{
  "n_layer": 11,
  "d_model": 448,
  "n_experts": 24,
  "experts_per_token": 2,
  "d_expert": 128,
  "d_shared_expert": 0,
  "activation": "geglu",
  "moe_layers": [1, 2, 3, 4, 5, 6, 7, 8, 9, 10],
  "router_score": "softmax",
  "normalize_top_k": false,
  "routed_scale": 3.46,
  "balance_loss": 0.00763,
  "balance_bias": false,
  "init_std_router": 0.0126,
  "lr_router": 0.000286,
  "vocab_size": 8192,
  "norm": "rmsnorm",
  "norm_eps": 1e-05,
  "tie_embeddings": "early",
  "optimizer": "soap_variant",
  "lr": 0.00177,
  "beta1": 0.95,
  "beta2": 0.98,
  "grad_clip": 2.0,
  "batch_tokens": [32768, 65536, 98304],
  "seq_len": 512,
  "train_tokens": 631500000,
  "steps": 9762,
  "dataset": "wikipedia_en"
}
Below are experts of layer 4 (counted from 0) of a mixture-of-experts language model. Rows are named router (the router's row for the expert) and show model dimensions 0-111. Each number is 500 + 25 x the weight over its row's rms, rounded and kept within 0 to 999. Numbers have three digits each.
After each expert's rows: a language model's description of what the expert responds to. This comes from a sample of Wikipedia text that the model never trained on.

# expert 2
router:495506482511481516508475495483497494511546513539510475505507476527474474502494455493504482494509523515477540499554482454516517492517490503470484488506482478487519530459507481494473537491466514451495466503540526559532552481475497525497504486519495499530489503518501553469481462482478526504462501503505508492542497514452454489501514475478
Description: Middle and final pieces of foreign, especially Slavic, Spanish and Italian, names and words, such as Zag-re-b, zar-z-uela, Pul-itz-er.

# expert 16
router:507456470504521497498494479522531496480501499518489491464526476483524490520530545513517463510465507468526506522443495501470541433522518511493457507478499475495506532471508526495526516525500526501476517479472509470530501513489515493463533493487487501515480457477488505511493471505525540483488461541500488508529540512490517461509486534499
Description: Head nouns for institutions and media, such as film, University, album, plus their plural endings and sentence-ending periods.

# expert 14
router:490478470518507478509507492490555486474460513485513513477456501481510514507495535512459530457486498501469495521511516475538499512464458479499512504508522498523464496494462519516508516490495492498525467487548479472523528459489497468519470502509533492501508437515498478513491537514497519468516506531536452477471494470511565476532489483518
Description: Single letters or short pieces opening a word or compound part, such as p in tailpipe, l in liberty, La, R.

# expert 12
router:511500500495510448513463485517473509522498462557536504456490526496468524521508507554506465503525495498554495544480503535544540519546512477564494513476507557542506476518498511463527461508479505474520509525480490505509488532506521539518512464499526471485500539505450448533478543532507516526491496498542477501507497472477474499541526514507
Description: Numbers starting or inside dates, years and table cells, such as 18 in 1828, 1997, 832.

# expert 20
router:453542507505539481498528495511547489456493475514476541465500472484515516509521472502527494489475550499502564472528466522501506534534514478516551498504510502489465483516500493486470511517503528521529528501481474512467536551521495462506529521508507513506533461520499518521502495500466503500482514478541492515501488504514529508484483472511
Description: Pipes separating cells in tables, Binomial in taxoboxes, and adverbs ending in -ly such as generally, approximately, primarily.

# expert 17
router:526478476480490445505515512483549512526510509484500470500482524465543478511508500487516492484523490450494469529534497543525469492500523494524490490516518502451474488527513501463494525496486543499526543498491491527526490482458482575512486518478551469482516529481509550500514488520526485485516479520516528492514493490498505487490473523503
Description: Coordinating "and", "or", "but" and main verbs opening a clause after a comma or subject, such as stating, defeated, told.

# expert 11
router:500517454487503462494495519489509507525497513469496509564459518574497482510444492497487498484474538521511475516468552515490511483477513502490535458506481478469497454507504487471494498487488497523493493492533509517452471507501476480481487517499472508537474518482490467493537470474475451466503496497486519490542452534530497469490486522518
Description: Second pieces of proper names and words after a capital opening, such as He-bre-w, Th-ail-and, Jo-r-nada, Steve, Glen.

# expert 8
router:523489521521448487462510560491487523500486472518511528449507490507508469481479496497531487504498512501566503447511545506521494529469480483511476483498514482506476471531521519467466477504515522528523489488489508519485501496528500519521507498501527461491506495471530533525535480554534504519491520540486502532475517498483534539496477467498
Description: Prepositions after a noun or verb in running prose, especially of, in, to, for, as in Player of the Year.

# expert 3
router:483524504462514521546525502478482485499512538464498514485503493518506491486505468475470491514542505466525500501485489480502504510499464563469492466485499476498542591484474492481517491516552478490477476560492510498549509467494544501509490457526479535518496520512512496498460474487469508485456525491513494491519479510500481480499526494485
Description: Word-internal consonant pieces after a short opening, often Latin-derived words, such as em-pl-oy, po-ss-ibly, hyper-pl-asia, imp-artial.

# expert 13
router:519494503503490480476471490476476534516459481505536534527523507493482489530486514541557496532516504534527495456518503547500503499550559538516524545506508501508542492520546525495545531494512504480479531503494508483495536542487499528499499505535495516488504519486561497467502530512565511549501491492483519523510521488489510525506487529470
Description: Country, city and institution words ending names in tables and lists, such as Dundee United, Sri Lanka, Durham University, British.

# expert 18
router:527501516510496489474536509516510506504474505517522463515487507453518503525553477493485512494512511501502476504492499488474481510474483491522536507539497530535484563516462500561500463468501500497523480485519517473480490517517482484494494499522496475492491432476462498520512507532478513479531496521469463481447473519505539554500517476557
Description: Line breaks ending infobox list items, and word pieces after hyphens or prefixes such as hi in art-historical, pro, non, anti.

# expert 15
router:544486533516485529482519502509536494491529505500507501537498470498485569502507503502475479474525470513464474471485541495510513473466514517528483448518526505533433458469540487500527450488485489474504531497486438514464484531544478503523517529526498511493473538507498512525495501483525499501490498497477539518506554486510486526500507484457
Description: Auxiliary verbs and ordinal or degree words in prose, such as has, had, have, been, first, most, only.

# expert 6
router:504495482521529495522482490520502477485494500547490513466479530496519497550525495570481510481534498498512477488526511511508516469503483471516523521485502497509468485477521515509572471542499493489488464498505450469486462511476470462532480531534517501523478517505507464488489515479513511505463487492500492505457529514479490505488538498509
Description: First piece of a word split into several tokens, often after the or a comma, such as ro-ugh, Re, co, New.

# expert 9
router:489515458487503503521446509492506502514518494504530541504475510511496473488481534484511455500508488482498517446513462523494480498487479475487558510470507496499466458504527519527497512473497501522450500475500504488490485516494493523519512491504482529458540487448486506474508535539515497544506511511480515505517541485528538464509477507483
Description: Commas, colons and pipes in species lists and infoboxes, such as author-year commas, Subspecies:, Time zone:, and words like Genus, species.

# expert 0
router:505506508481500547490530479504493492469537458476513503456547496443469479496525521480495481487471487493510515498459505476513480463487509455460496518544486465474494465520551523527479472507509487483505500533458492503486502523503495445497523481460450473435485510562545499488492534505563479523485499492497503500469470467505481523481483468469
Description: Heading equals signs, the first line-start dash of a list, and heading or infobox field words such as See also, History, Location.

# expert 23
router:491511501501554519469506468487461488543474510505480486547547501479509514465480515471508568508479514530468491505497512500454489514502520507470527500502488500442516498474493485484444514497492501501519479487526503521474508515507500521527496511499486482500477524458515473481475501470482471495503503464474537520542508508506476478481494502519
Description: Single letters and short pieces inside Asian, Arabic and other non-English names, such as Yu-s-uf, Na-j-dorf, Xinji-ang.

# expert 22
router:495496517461506489517458502490482508469532482449518509453508473520459542481514482493496511509434498518505506538526533506505523550490514491486447464486505517483539497539456483535503527526534456520470523461460507452525516472509502481465518518494511521479536510551480508523510533495495484541515505457479473508480482482496518496495500500490
Description: Final pieces completing a word, often suffixes, such as ad in widespread, lt in heartfelt, ified, ative, ties.

# expert 10
router:530474549532511487481494507516506533460481530537488510455539485517482496484518503509447461492439492507534493457485521515532477555496465470542488529541503538495498451500510517450489450474489536528520466484510494536481475516488486544502484500443524479504527488453553508487490480499474515464495493493471509494502478527501495560542475491466
Description: Of, en dashes, commas and units right after a number, as in six of her crew, 5–3, kg, km.

# expert 21
router:559505506475489494487532524509535480525497476501499476495460542533546500481515524466489548481527443512478477461484472543495481506554552539509466488533543517492478489462529500466498523492495518474502514499519497532490485492519474504489532490497511469498536517489454574532504458511508483502497494525512523486488483514531532539508528520487
Description: Commas, full stops and relative or subordinating words starting a new clause, such as which, that, who, where, while.

# expert 7
router:489504539549512505484517495485475463525480479524499475543514516474500496541439453529499538503499486539546499469487524503554519480498498511510500546491478483495488481487497529512546473511488524536486546487501500493501476457539508492503493504530533523510513484488535467467478504513543486505510493471518488482466508542521482483496493545530
Description: Adjectives and attribute nouns before a head noun, such as public, national, Royal, Dr, water, arm in arm-triangle.

# expert 5
router:465475500463472512562557481490459511498488505496442506551511504539500467489497510498456503540533511481492486514461499464486470491474489514482519469449508517518500552511485481540555473512508468530503539515507520508504515476511488508487468500497529522548515521535501479516486481449474502484533464539521456478523489494524429502501529491520
Description: Word starts and everyday nouns in running prose, such as st-ora-ge, g-rip, way, home, order, travel, stopping.

# expert 1
router:465517486538477529489503526494479522522495535484478515518513479464536483500511507493532535486535507484503493441535457503478517505512572491504507496516450486514496498502511505480471565483413518519545507513495467462510504483496537464543532510507488492488494493490501533446506486514506482539482481509530519528478542486483551516475500521499
Description: Mostly "the" and "The" after prepositions like of, in, at, plus table pipes and semicolons separating fields in results tables.

# expert 19
router:510521555520466535505490487503484472446518495470480489532502475471487540489524473482518501558507482508494529536553474492471483482539483499501479514508488519540553541552470492535510544512522488475510510471469543485531528478462521456444478486467469496473508501550515519532524513506503482497543555482478493491451473523508507518486529492502
Description: Word-ending syllables like ti, ici, iti, ism, stic in long Latinate words, such as Alterna-ti-ve, Constella-ti-on, sat-iri-cal.

# expert 4
router:492515504509493526474479528509520541496500511489493452492470529489529485473468512520520535495504495491460484502509482504509496512476497490511462505493509500463468482452477495498494488481522492492479469538528524506479447517489535500522489498471491531525473465515478455504509515489552542497524510460523548481494549455490447475491457519523
Description: Articles, determiners, possessives and opening quote marks or brackets that begin a noun phrase or title, such as a, the, his.